Weights of a small mixture-of-experts language model, trained from scratch on English Wikipedia: 4 picks a token.
Below are experts of layer 6 (counted from 0) of a mixture-of-experts language model. Rows are named router (the router's row for the expert) and show model dimensions 288-383. Each number is 128 + 24 x the weight over its row's rms, rounded and kept within 0 to 255.
After each expert's rows: "raises" lists some tokens whose logits its average output raises strongly, later layers aside. This comes from a sample of Wikipedia text that the model never trained on.

# expert 115
router [141 121 108 141 156 129 117 126 128 150 178 123 109  92  98 158 134 128 140 141 107 162 141 140 155 103 166 151 119 113 111 118 141 132 142 123 129 105 128 131 128 115 172 113 137 145 108 116 109 110 125  96 152 121 126 144 120 142 167 112 111 163 119 112 118 112 101 109 150 149 132  92 139 138 108 121 134 121 126 157 112  93 131 116  87 125 148  93 133 158  93 105 142 149 139 162]
raises: "The", "W", "One", "A", "B", "S"

# expert 81
router [134 112 161 140 121 162 116 137 133 131 111 128 102 158 167 152 137 134  94 171  74 118 151 106 125 141  63 142 119 112 104  76 145 129 127 161 169 161 149 149 118 174 114 127 162 107 210 144 157 135 111 156 110 122 115 133 142 117 101 119 117 132  99 161  99 147 150 101 147 133 101 118 120 137 135 108  90 130  97 117 145 178 101  79 117 147 103 172 160 145 104 131 153 122 126 120]
raises: "7", "4", "5", "1", "6", "3"

# expert 8
router [126 138 126 154  92 109 110 128 123 151  73 153 139 176 153 119  97 140  96 108 132 102 123 123 147  96 102 119 122  87 135 143 106 121 101  91 126 123 143 106 168 159 162 142 166 143 207 141 107 106 128  93 155 160 125 143 142 126 133 110  88  94  92 144 146 126 163 174 104 146 107 147 135 129  77 112 150 131 137 155  94 120 146 116 109 168 158 153 125 157 172  85 137 155  99 122]
raises: "8", "9", "th", "6", "0", "7"

# expert 106
router [102 148 126 154 141 132 141 135 149 163 137 130 114 110 142 122 152 135 117 161 114 131 139 162 126 140 116 164 150 136 118 133 127 111 135 120 109 147 136 137 125 143 153 119 140 154 100 161 171  98 146 132 177  78  77 112 121 120  95  86 112 158 148 157 118 106 138 146 126 132 169 137 158 128 136 149 112 130 129 118 104 157 111 133 123 117 144 120  89 141 107 137  88 123 142 131]
raises: ";", ",", " |", ".", " (", " "

# expert 61
router [136 159 142  77 133  92 129 128 112 117 139 109 168 116 103  83 144 106 110 136 136 126 119 142 109 135 109  86 130 155 159 119  83 173  83 120 129 136 123  83 126 115 116 151 139 101 142 136 155 151 142 126  85 153 165 146 169 128  92 156 131 114  90 115  80 145 145 129 164  82  97 120 112 124 159 137 133 165 125  77 121 180 139 121  85 122 155  87 170 142 102 115 119 116 147  90]
raises: "\n", " ", " —", " -", " –", " ."

# expert 108
router [134 147 115 141 185 107 124 109 170 112 113 134 127 118 145 141 118 117 135 110 127 129 151 163 137 136 155 120 139 116 156 148 142 169 140 109 131 154 131 110 152 101 154 107 110 104 129 154  90 129 155 129 121  99 136 130 112 171 143 143  98 139 135 161 137 109 124 157 147 137 131 125 150 110 114 159 153 156 106 176 102 156 141 120  90 120 167 120  91 140 114 101 108 135  91 133]
raises: " the", " its", " addition", " their", " ", " this"

# expert 90
router [160  72 191 137 158 138 140 120 146 104 160 117 117 145 119 120 102 126  97 114 106 100 121 125 153 115  51 172  96 144 129 137 158  84 132 152 121 107 139 170  80 153 121 143 140 154 175 133 149 119  93 146 143  98  99 127 135  84 132 145  71 135 143 135  82 107 113 113 144 160 120 109 110 130 113 142 149 121 133  83  99 152 155  93 104 119 120 119 131 120 127  86  75 115 125  83]
raises: "9", "2", "8", "6", "1", "0"

# expert 54
router [111 145  84 123  95  88 133 128 176  81 122 117 124 139 111  92 132 163 134 122  77 114 115 144 154 191 116 107 138  97 145 113 155 141 124 145  83 115 111 156 148 114 127 145 135 150 101 147 111  88 163 120 144 115 125 148 153 145 116 171  95  95 126 148 140 144  71 133 114 118 150 147 151 113 154 147 141  89 114 149 100 114 153 130 147 140 144 124 117 159 103 102 112 124 122 126]
raises: " the", " a", " this", " that", " its", " "

# expert 96
router [ 89 144  97 134 123 205 170 149 103 146 116  90 139 114 163 139 141 146 118 111 150 124 176 132  87 147 105 134 162 100 143  93 124  89 120 100 128 137 153 113 125 122 107 103  68 139 119 116 133  95 143 131 116  97 141 155 149 141 163  71 135 122 164 161 128 143  95  87 129 110 145 102  90 116 109 117 134 141 136 109 141 154 118 159 108 137 153 142 191  94 116 140 103 134  89 144]
raises: ",", " in", "'", " (", "-", "ell"

# expert 27
router [160 144 161  96 104 101 110 109 142  85 164 127 138 158 119 120 101 116 127 117 106 121 144 115 175 114 100 121 149 134 118 114 142 155 141  85 122  79 108 160 141  83 185  91 125 142 112 101 100  87 149 112 156 135 139 103 135  74 126 105 114 105 110 109 149 105 152 155  97 107 140  83 105  99 122 126 137 144 128 129 150 107 143 132  98 140 162 137 100 149 150 120 131 169 107 128]
raises: "\n", " (", " as", " while", " by", " with"

# expert 92
router [ 97 146 113 177 125 137 126 152 112 151 128 170 148 135 123 143 114 147 126 141 140 103 107 113 117 161 137 149 137 141 111 105 121 108 177 157 135 162 118  96 108 150  99 109 108 125 165 157 144 151  96  77 142 142 122 163 125 136 106 101 126 133  96  81 143  93  94 111 176 168 122 148 153 117 126 119  97 107 160 122 116 109 150 106 118 138 108 191  95 120 117 145 127 142 167 148]
raises: "7", "0", "8", " in", "2", "1"

# expert 111
router [124 157 108 163 157 119 129  91 172 111 105  95 104 129 141 103 136 162 103 116 101 151 118 142 109 102 181  74 155 110 135 140 154 168 124 136 105 131 106 137 102 149 118 167 140 115 107 144 100 134 141 143 131  78 170  97 128 163 131 181 149 119 151 159 136 119 151 126 132 161 124 150 155 152 136 122 153 129 102 136 135 140 107 136 122 182 144 123  70 140  91 140 115 140  93 108]
raises: " the", " a", " its", " their", " it", " they"

# expert 101
router [137 184  83 138 135 118  98 141 129 137 137 126 102 158 123 133 120 150 102 139  79 107 123 143 117 136 173  81 140  83 132 141 167 138 107  93 132 113 106 150 115 146 155 165 128 145 126 131  99 101 142 162  82 150 133 125 128 131 132 167 146 139 119 156  93 184 137 109 132 117 133 106 125  81 107  96 124 144 111 153 153 160  95 148 137 147 135 163 127 146 104 173 150 147 157 134]
raises: " the", " a", " an", " its", " their", " this"

# expert 77
router [125 132 133 153 106 124 126 163 123 108 135 100 150 167 110 124 116 138 141 128 130  91 122 125 127 102 140 129 146 105 164 172 157 109 136 146 112 137 124 114 140 125  99 144 111 125 121 122 139 143 148  91  82 131 116 130 135 148 113 137 109 131  91  87 104 129 131 148 152 164 112 125 153 108 112 139 112 136 120  90 150 127 143 158 150 154  80 157 118 162 176 114 146 171 170  96]
raises: "-", " and", ",", " or", " &", "."

# expert 64
router [113 162 128 136 159 111 135 144 161 158 131 150 146 145  98 143 154 128 144 112 109 132 142 124 135 113 165 111 153 150 167 104 126 102 130 146 124  93 149 108 132 128 131 125 153 118 138 138 116 151 148 136 146 110  99 121 146 116 101 140 156 114 117 109 121 153 116 109 157  96 135 145 138 131 133 129 144 164 145 119  94 131  97  94 158 103 102 158 144 140 150 194 168 100 120 143]
raises: " (", "-", ",", " and", "\n", "."

# expert 125
router [148 136 121 162 145 135 138 104 134  99 145 144 132 153 143 139 170 131 115 122  96  90 126 162 130 111  78 173 137 111 143 136 130 136  89 115 126 101 118  99 127 155 165 114 148  98  67 168 151 150 137 138 121 116 134  80 157 142 120  93 151 160 123 122  82 134  97 139  90 129 102 115  90 112  99 158 105 161 182 138 137 120 146 116 145 108 118 101 154 155 119 155 112 150  98 173]
raises: ",", "-", " from", ";", ".", " "

# expert 19
router [ 97  97 167 160 113 103 113 128 149 100 137 167 135 105 132 101  55 102 160 111  80  73 120 142 167  95  78 114 120 142 131 157 108 118 145 133 145 150 125 102 104 117 123 133 154 127  76 146 111  93 118 107 129 105 156 137 150 124 181 159 123 145 140 118 115 146 132 144 115 134 139 162 134 104 107 126  99  82 118 180 125 139 154 140 116 122 142  93 131 124 162 149 122 148 146 160]
raises: " including", " but", " though", " as", " although", " with"

# expert 42
router [125 118 141 119 106 112 155 114 135 129 118 109 121 104 112 130 110  74  99 107 154 109 123 126 135  78 112 170 118 122 102 161  92 130 139 113 117 147 149  89 123 116 157 100 108 142  82 125 101 116  75 132 150 115 129 122 148 107 124 127 120 107 125  92 159 141 133 140 127 117 121 160 145 145  87 162 153 117 151 153 173  95 114 112 167  80 155  89  87 166 109 147 151 115 138 135]
raises: " the", " a", " other", " an", " another", " "

# expert 46
router [ 94 141 125 170 161  93 150 156 142 112 126 117 148 174 114 154 100 158 168 100 139 117 114 139 154 164 126  91 102 104 179 140 129 105 129 125 136 158 120 109 104 121 123 154 142 126 122 128 118  80 126 169  68 102 176 118 156 180 147  97 132 152 124 167 101 173  96 172  93 134  97 146 143 158 146 105 139 109 110 171  96 181 113 127 117 132 122 105  97 193 111 100 161 107 169 105]
raises: " the", " a", " an", " that", " ", " their"

# expert 65
router [133 139 109 121 135 119 124 134  91 106 147 168 134 115  95 181 165 145 123 127 128 157  88  94 145  96 130 162 169 118 128 127  79 150 127 117  97  84 155 111 131 176 149 173 118  98 130 170 142 121 170 101 154 114 179  96 118 130 149  85 143 109 127 109 152 120 116 124 128 106 127 101 138 128 141 138 152 140 126 144 115 131 127 123 171 133  96 141 155 111 169 108 177 148 145 162]
raises: "\n", ",", " on", " in", " with", " from"

# expert 121
router [136 122 137 177 136 182 113 118 101 125 149 122 131 124 111  97 124 128 111 120 128 147 156 126 117 127  67  87 113 104 160  73 121 129 111  86 151 168 135 166 126 105 115 144 164 105 154 118 160 144 115 122 137 104 158 108 151 100 114 141 111 155  93 120  81 132 167  92 154  91 102 103  90 125 151 140  70 121 107  92 147 144 103 130 144 117 112 127 118 127 113 140 152 134 141  67]
raises: " |", " in", ",", " (", " or", "\n"

# expert 91
router [123 159  99 106  72 106 121 178 166 104  86 141 169 119 105  97 150 131 163 131 130  92 133 164 144 169 165 106 106 162 164 123 125 106 132 123  92 117 136 118 133 125 122 154 138 153 147 121  91  93 110 127 100 122 163 153 109 148 122 169 142 111 147 154 106 131 121 157 112 113 109 100 100  96 126 100 177 137 135  78  99 138 115 112 130 136 115 115 153 139 112 108 148  93 147 135]
raises: " ", "\n", " —", "-", " \""

# expert 21
router [109 156 115  86 124 132 147 141 130 131 147 121 143 158 168 129 112 134  96  96  81 182 105 167 125  98 110 121 124 148 150 132 129 107 155 117 146 108 122 109 167 118 144 134 137 128 130 118 153 107 130 123 114 108 138 105 175 129 136  87 156 132 109 142 129  92 122 124 101 131 106  90 140 109  88 107  96 104 134 124  99 103 107 155 114 121 104 145 104 150 170  76 132  98 136 141]
raises: ":", " in", ",", ";", " of", " on"

# expert 86
router [111 153 144 160 117 125 144 143  76 151 140 184  97 125 151 147 141 134 117 116 109 116 143 119 146 194 135  97 132 123 156 112 140 143 168 124 154 129 138 106  90 154 102 152 138 173 165 132 154 119 126 108 103 146 163 149  85 142 111 137 145  97 148  77 119 170  70 107 117 121 137 173 155 105 113 144 143  90 138  93 121 101 149 151  96 121 105 151 169 153 153 161 127 122 164 169]
raises: "-", ",", " and", "'", " y"

# expert 70
router [132  94 196 139 148 131 102 128 165 103 115 109  96 134 150 110 128 144 136 125  86  77 123 162 127 135  87 130 100  99  97 131 115  88 121 160 147 164 152 138 107 130 133 143 152 127 137 144 111 114  64 164  80 144 144 119 143 154 135 166 108 116 118 150 122 162 143 146 119 119 105 137 146  84 162 131  95  79  96 151 150 178 114 114 119  82 148 123  92 138  95 157 100 103 119 105]
raises: " ", " the", " with", " of", " in", " and"

# expert 14
router [160 152 172 116 153 124  83 109 135 136 138 158 165 139 142 138  62 157 122 133 137 165 129 129 104 117  99 159 148 172 142 116 111 108 143 176 116 105 146  91 140 121 129 122 108 103 144  96 138 112 158  70 137  99 129 126 145 142 103 134 100 122 127 103 116 104 118 133 104 135  98 152 120 159 137 148 136 115  95 169  68 118 136 106 137 121 102  90 154 159 132  87 134 137 176 136]
raises: ",", ":", " that", " on", ".", " in"

# expert 3
router [134 170  95 149 101  99 134 147 109 110 135 147 129  93  98 138 152 114 135 164  72 122  88 108 103 105 164  94 116 115 116 124 132 167  97 140 125  97 132 159 140 152 170 144 160 140 113 143 128 102 138 131 135 136 139 140 132 132 144 168 174 100 178 137 113 143 142 109  80  91 112  92 138 111 146 127 120 139 114 138 143 101 122 123 149 126 176 139 136 127 113 132 108 139 127 169]
raises: " the", " a", " its", " their", " his", " it"

# expert 112
router [132  89 149  93 159 144 142 142 115 120 180 103 144 111  95  97  91 141 140 151 116 116  90 100 158 107 113 139 137  79 130  90 151 157 143  91 153 111  97 154 117  83 126 125 173 116 101 151 143  97 118 170 151 101 132 128 130  92 102 153 151 141 109 146  96 140 167 158 138 149 133  92 109 132 139 122 100 140 162 110 123 172  98 151 148  94 127 123 111  99 125  95 152 139 115 138]
raises: "1", "2", " of", "3"

# expert 37
router [145 123 107 167 136 105 166 136 107 107  77 105 139 139 128 164  83  94 140 132 140 126 149 156 129 149 143 168 159 130  98 111 150 140 122 117 124 132 119 154 144 116 163 129 182 100 131  96 125 146 128 130 120 172 130 128 140 136 104 106 121 126 132  95 116 135 117 178  95 101 105 133 105 104 137 126 153 165 110 112 116 113 107 121 132 163 144 134 161 111 139 138 105 129  95  95]
raises: " of", "-", " in", " time", ",", "."

# expert 123
router [144 175 124 108 139 140 124 124  89 119  84 138 140 144 100 168 120 133 167 137 145 103 149 103 142 106 131 150 130 134 162 110 133 123 104 146 122 101 107 118  95 146 128 124 106 128 139 136 159 182 140  95 127  82 109 110 116 160 121 119 128 164 161 118 146 107 141 170 117 168 170 125 134 142 114  98 136 117 118  89 129 173  82 132 171 106 114 111 134  83 118 116  92 101 149 167]
raises: ",", "-", " in", ".", " and", " or"

# expert 39
router [132 147 134 115 136 154  96 105 146 164  85 114 137 138  89 162 124 101 146 126 150 145 163  88 131 108 119 124 153 103 132 182 135 131 126 140 105 114 141  80 125 141 110 143  98 115 137 165 112 118 115  74 138 154  95 125 118 109 135  96 119 106 113 137 119 133  98 139 150 152 164 144 135 141 157 108 143 121 153 139 162  90 134 125 160 123 125  99 130 122 138 156  95 132 105 140]
raises: ",", " in", " and", " on", " for", " team"

# expert 89
router [110  67 149 138 132 120 170 149  92  79 156  91 113 128 171 172 135 127 156  99 133 124 107 109 141 156 146  86 137 108 117 127 143 134 153 105 113 120 163 136 102 115 105 138  99 152 107 141 123 111  95 131 106 100 141  84 124 154 139 159 118 107 110 150 150 161 131 122 141 115  95  93 158 165 146 141 152  85 128  86  97 180 147 147  88  93 119 135 122 112 138  99 156 158 138 123]
raises: "1", "2", "6", "4", "3", "5"

# expert 119
router [104  98 102 177 147 128 101 137 130 136 118 123  99 111 118 134 120 168 149 142 125  79 128 123 153 112 128 170 148 114 130  92 101  76 123 145 139 145 137 121  91 113 108 158 120 110 147 139 107 165 120 132 117  93  91  90 100 132 109 105 135  86 123 107 158  99 131 115 166 138 129 112 130 130 110  91 115 125 124 104 121  98 133 118 114 125  85 179 151 104 127 118 103 115 143 157]
raises: " in", ",", " on", " of", " and", "."

# expert 1
router [119 148 137 122 106 147 144 156 143 165  98 103 147 134  97 117 158 114  79 182 145 130 127 136 111 125 163 143 135  68 114 143 144 159 130 147 105 111 145 177 139 139  95 119 138 124 121 115 117 153 108 139  94 132 106 135 125 126 132 158 108 119 153 150 153 134  78 146 120 157 121 106 162 107 112 166 154 151 108 158 154 161 128 141 124 149 123 124 114 113 126 113 120 105  94 133]
raises: " ", " turn", " the"

# expert 74
router [149 105 116 147 114 125 138 183 104 167  92 147  99 120 155  80 121 141 116 120 148 160 167 104 158 137 155 144 127 162 116 112 116 152 157 106 124 132 115 101 110 117 116 149 159 117 171 144 172 103 152  93 172 160 151 174  99 126 102 112 121  94 100 149  83 113 133 158 121 107 113 103 124  90 136 134 153 149 137 117 113 131 100 112 121  92 141 129 147 134 142 148 159 149 201  83]
raises: ",", ".", " in", " and", " with", " for"

# expert 47
router [124  65 161 166 172 110 165  99 111 125 170 149 106 129 111  98  95 127 158 107  89 151  78 136 123 152 107 113  98 132 149 110 147 143 128 120 142  84 146 153  94 116 109 102 166 104 122 157 139 123 127 131 158 124 154 143 115  88 129 124  95 140 100 104  97 120 156 118 122 113 126 101 144 175 189 120  96 122 154 121 161 186 143 163  84 105 125 132 146 120 145 150 103 123 159  92]
raises: "1", "2", "3", "4", "5", "6"

# expert 50
router [126 140 142 122 152  99 112 154 112  91 118 113  90 110 108 122 132 119 105 167 120  86 114 120 133 133 156 108 129 148  94 114 111 128 145 154 105 126 157 138 130 108 114 157 107 129 136 121 130 132 137 118 125 162 150 120 143 102 128  92 107  96 172 153 143 129 161 161  94  86 116 108 118 100 117 108 147 104 136 110 105 113 139 128 117 112 124 124 120 123 136 149 136 121 197 164]
raises: ",", ".", " by", ";", "\n", " ("

# expert 28
router [119 128 142 117 130 107 135  96 114 159 108 100 141 108 118 135 115 103 150 132 141 159 157 167 135 123 122 151 104 146 123 100 115 143 126 139 167 159 144 145 182 153 132 140 160 109  92 110 137 106 145  80 147 171 136 100 138 119 125 108 116 116 162 119 122  84 168 119  95 106  93 129 135 160 123  89 123 142 167 120  78 110 132 105 120 154 123  85 123 129 128 100 113 124 105 159]
raises: " of", " in", " that", ",", " for", " with"

# expert 59
router [165 144 147 134 146 160 139 136 161 136 141 120 100 138 125 147 141 180 114 112 157 112 179 148 107 146 141 137  88 165 135  94 162 114 132 135 118 129  85 150 133 156  91 143 103 133 128 130 125 146 130 148 144 127 119 151 144 120 119 113  97 132 135 141 114  81 152 115 115 145 130 117 168 150  95 134 152 100 111  95  77 127 110 119 171 104  86 120 134 159 122 109  87  88 105 103]
raises: ":", " of", " in", " on", " ", " by"

# expert 71
router [119 118 116 144 109 129 148 167 139 125 169 132 176 158  79 134 120 120 124 156 144 133 123 132 100 112  77 131 124 147 146 169 133 161 171 172  94  81 142 120  98 151 104 101 126 148 141 146 107 128 162 125 173 140 157 106 148 107 112 142  82 153 134 103 145 102 116 171 132 155 149 109 144 180 141 137 131 128 146 138 105 136 153 149 119 145 145 124 148  89 137 133 161 153 148 118]
raises: "2", "1", "6", "5", "3", "4"

# expert 87
router [ 96 157 135 153 117  87 123 113 164 152 146 143 134 124 133 149 135 136 141 138 111 153 132 144 116 146 115 133 140 124 116 108 151 140 149 125 144 164 122 119 156  94 111 142 165 125 133 133 108 100 164 155 155 135 174 106 164 140 157 136 149 114 135 106 113 137  79 140 130 138 155 104 156  66 148 136 173 153 126 131  90 124 104 151 148 131 175 109  83 139  93 139 140 141 148 149]
raises: " the", " its", " their", " a", " his", " this"

# expert 116
router [ 76 106 113 143 123 108 139 157 130 135 153 148  97 125 148 142 113 112 115 131 154 106 104  93 165 118 109  98 158 155 130 118 148 145 167 178 133 127 114 134 140 151 158 118 111 134 187 154 150 157 137  88 138 138 149 103 131  83 139  71 163 131 120 113 100 120 112 165 108 105  90  89 122 125 100 140  94 135  94 130 119 153 123  83 143 132  65 124 149 174 124 128 182 108 127 125]
raises: ",", " (", ";", ")", "\n", " of"

# expert 109
router [131  65 150 185 102 151  67  92 142 127 118 103 127 105 162 122 140 171 115 153 100 143 146 119  94 135 116 100  93 137 110 120  93 112 101 114 164 146 161  97 133 173 148 107 157  97 198 128 125 122  92 133 136  97 119 129 123 105 110 117  97 159 121 171 130 167 101 117 110  96  81 113 105 121 141 153 104 100 105 134  95 114 100  89 133 122 145 118 111 123  97 102 103 133 143 101]
raises: ".", ",", " |", "-"

# expert 97
router [152 157 122 129 129 167 145 150 100 149 139  88 140 131 131  90 136 130 134 134 151 139 129 127 111 128 123 121 154 103 144 165 129 131  95 117 137 128 110 127 139 140 130 147 106 162 138 107 129 117 112 119  74  85 155 155 153 147 134 104 163 121 155 110 122 172 101 135 101 121 159 120 131 134 113 151 155 122 134  91 123  97 151 171 134 111 113 130 171 136 150 155 130 152 146 117]
raises: " and", "-", ",", " (", " or", "."

# expert 12
router [ 77 117 120 149 179 145  93 115 104 108 127 132 109 163 146 154 166 119 108 115 153  92 129  97 162  99 166 106 136 154 141 107 129 102 119 130 141 142 144 106 117 123 112 124 148 129 188 122 168 148 111 142 187 145 112 130 111 108 107 104 117 116 137 127 164 124 149 103 126  96 135 106 116 154 115 130 125 142 119  89  97 112 129 107  82 122 149 100 142 152  92 113 103 112 129 138]
raises: " ", ".", ",", "-", " on"

# expert 122
router [120 162 137 109 135 144 152  89 124 136 110 155 138 164 151 128 133 105 146  93 134 166 154 135 157 149 117 121 102 107  91 101 143 173 140 112 108 103 144 135 155 118 130 107 160 124 105 134 167 139 145 107 176 138 114  99 169  96  95 108  93 143 114 123 187 112 123 103 164 126 136 115 123 161 108 165 125 161 154 122  90 135 114 135  88  94 130 113 122 115  87 111  99 139 159 125]
raises: ":", ",", ".", " in", ";", " of"

# expert 44
router [137 127 186 101  94 131 131  91 118 137 132 150 127 122 146 137 130 121 172 137 114 176 149 152 102 110 143 120 155 140 118  92  98  94 164 149 123 129 129 131 137 120 131 176 106 145 135  94 151 142 157  73 142 134 116 156 127 115 140 110 144 120 111  89 116 125 148 153 153 140  93  79  93 161 109 109 170 147 124  96 106 139 147 133 131 143 123 128 134 145 131 111 123 155 182 144]
raises: ",", " in", ".", " on", " for", " of"

# expert 56
router [101 138  91 112 124 112 120 157 109 142 111 140  92 177 139 131 170 125 137 143 124 165 103 106 166 118 103 117 113 145 116 158 164 106 166 159 168 120 155 134 137 140 171 157 125 125 159 119 142 162 156 126 122 126 157 154  76 134 123 118 160 114 136  99 100 110  83 145 150 120  93 165 112 126 135 162 123 170 147 133 127 133 138 145 108 153 120 127 105 174 173 147 163 119 137 133]
raises: ",", "-", " and"

# expert 80
router [141  86 133 168  96 137 107 111 111 153 125 144  93 168 130 152 141 150  98 151  74 119 145 115  94 153  63 142 131 147  90  78 111  89  97 125 168 139 167 169  91 175 141 176 142 119 209 126 128 104 104 129  92  98 136 114 124 126 112 145 108 132 111 155 112 134 138 148 142 123  80  94 154 146 142 105  92 119 144  88 153 189 139 110 153 164 131 155 172 129 147  99 134 100 113 133]
raises: "7", "5", "2", "9", "8", "6"

# expert 45
router [146 142 165 111  97 119 111 111 131 143 123 150 118  81 107 127 137  98 128 148 169 158 148 112 123 129 168 137  76 170 107 131 112 125 132 159 143 141 126 124 122 148  99 136  96 136 165  81 121 160 128 132 143 151  98 137  80 149 119 137 134 117 162  77 131  79 129 146 116 109 119 152 134 137 109 104 123 127  94  82 100 126  96 135 127 105 131  81 102 100 127 124 108 139 126 130]
raises: " of", ",", " in", " to", " with", " from"

# expert 78
router [104 123 117 118 106 142 103 169 103 136 110 120 140  99 147 153 139 111 126 136 143 145  97  98 172 121 130 137 101 161 158 123 121 105 146  90  94  79 162 125 189 153  86 133  91 123 124 158 148 141 108 117 120 115 116  96  95 146  93 116 122 158 129 156 155  94 104 111 141 100 160 108 174 149 137 102 110 108 108 129 123 193 131 133 164 148 144 108 105  92 117  82 129 103 112 151]
raises: ",", ".", " and", " on", " in", " of"

# expert 0
router [122 130  93 127 128 151  84 112 114  94  80 141 134 107 111 108 150 121 112 144 109 137 172 172 127  99 149 130 142  95 105 143 142 136  93 126 137 141  86  88 126 151 113 135 138 118 138 143  99 113 151 134 141 100 150  98 167 107 108 181 142 121 182 165 149 135 109 110 142  98 136 142 103 165 137 115 165 167 144 158 131 113 157 105 109 144 159 148 136  98 107 121 116 142 128 147]
raises: " the", " a", " an", " his", " its", " their"

# expert 117
router [104 152 124  87 107 141 121 147 135 142 166 133 185 137 134  96 109 127 140 127 106 153  92  97 172 101 130 118 132 137 171 153 122 129 111 114 135 118 138 149 152 122  79 128 129 154 121 142 149 138 158 146 112 115 126 100 120 162 145 114 172 118 130 138 129  84 105 127 159 132 165 104 124 108 119 144 153 104  93 161 113 117  97 144 151 123 103  78  96 126 165 110 108 107 114 102]
raises: ",", " (", " or"

# expert 33
router [125 106 145 142  74 124 118 116 127 167 166 171 126 111 146 102 152 132 138 141 105 129 155 156  92 128 103 159 145 160 139 144 109 137 113  92 131 157  98  92 103 140 122 110 135 156 122 109 124 108 138 156 148 104 138 169 149  82 151 106 101 125 169 151 105 144 157 139 115  96 115 171 170 165 117  99 156 155 130 160 112 151 143 124 120 146 165 106  98 135 134 158 118 124  80 144]
raises: " was", " had", " served", " made", " received", " gave"

# expert 57
router [120 115 104 104 145 105 106 140 146 138  85 131 120 126  88 104 155 132 130 133 169 129 113 133 142 164 174 117 136 167 147 122 124 133 111  87 128  86 124  91 117 138 108 123 138 151 104 138 107 128 166 125 104 156 156 170 134 117  80 156 147 131 112 151 108 102 103 138 125 121 100 148 156  87 156 165 136 177 177 134 128 102 163 128 128 111  96 133 131 128 125 120 137 103 105 120]
raises: " ", "\n", " —", ",", " T", " that"

# expert 114
router [107 134 152 154 100 137  95 106 153 116 107 107  96 153 144 174 138 115 153 150 126 113  99 111 151 125 144 149 152 152 133 137 106 149 140  86  92 142 153 135 129 138 123 118  94 121 119 172 126 154 111 125 143 120 129 138 136 126 103  97 152 145 106  83 142 101 172  80 106 162 114 120  93 118 103 162 124 147 171 151 154 101 135 163 130 124 110 164  96 112 109  98 106 101 103 111]
raises: "ar", "en", "ro", "n", "es", "is"

# expert 99
router [105 175 160 104 153 129 151  83 103 140 111 117 100 151 130 103 128 123  90 130 105 146 152 181 105  91 102  98 118  95 137 149 181 143 128 126 133 127  88  78 163 150  94 145 166 154 101 140 100 148 124  96 149  86 165  86 164 134 121 132  89 131 164 148 143 167  99 105 124 162 157 118 150  97 120 143 143 134 164 163 136 101 147 130 135 148 151 121 101 162  63 164 158 147  89 149]
raises: " the", " its", " a", " his", " an", " their"

# expert 95
router [121 118 103 147  88 124 120 130 117 100 127 158 127 124 138 148 136 119 123 130 151 193 131  78 160 121 167  98  81 112 101 130 115 108  83 127 111 137 137 141 152 138 158 107  96 126 115 115 140 166 147 144 112 154  69 114 108 172 126 131 154 113 157  72 164 156 146 141  91 141 138 102 152 144 134  92 154 123 127 128 126 148 162 176 128 129 175  90 163 123 160 161 114 143 129 152]
raises: " in", " to", ",", " all", " of", " as"

# expert 10
router [137 180 110 101 173 129  98  97 177 154 129 111 123 141  90  93 147 122 155 123 133 128 106 138 181 137 110 114 121 126 135 137 126 143 153  85  71 125 151 160 112 170 162  89 162 153 161 119 135 125 161 136 135 161 105 156 148  95  89 111 164 117 107 136 102 140 181 112 150 100 164 132  80 110 131 131  93 156 116 142 143  93 122 137 139 113 122 156 128 100 105 137 128 118 103 174]
raises: "-", ".", "\n", " (", ";", ","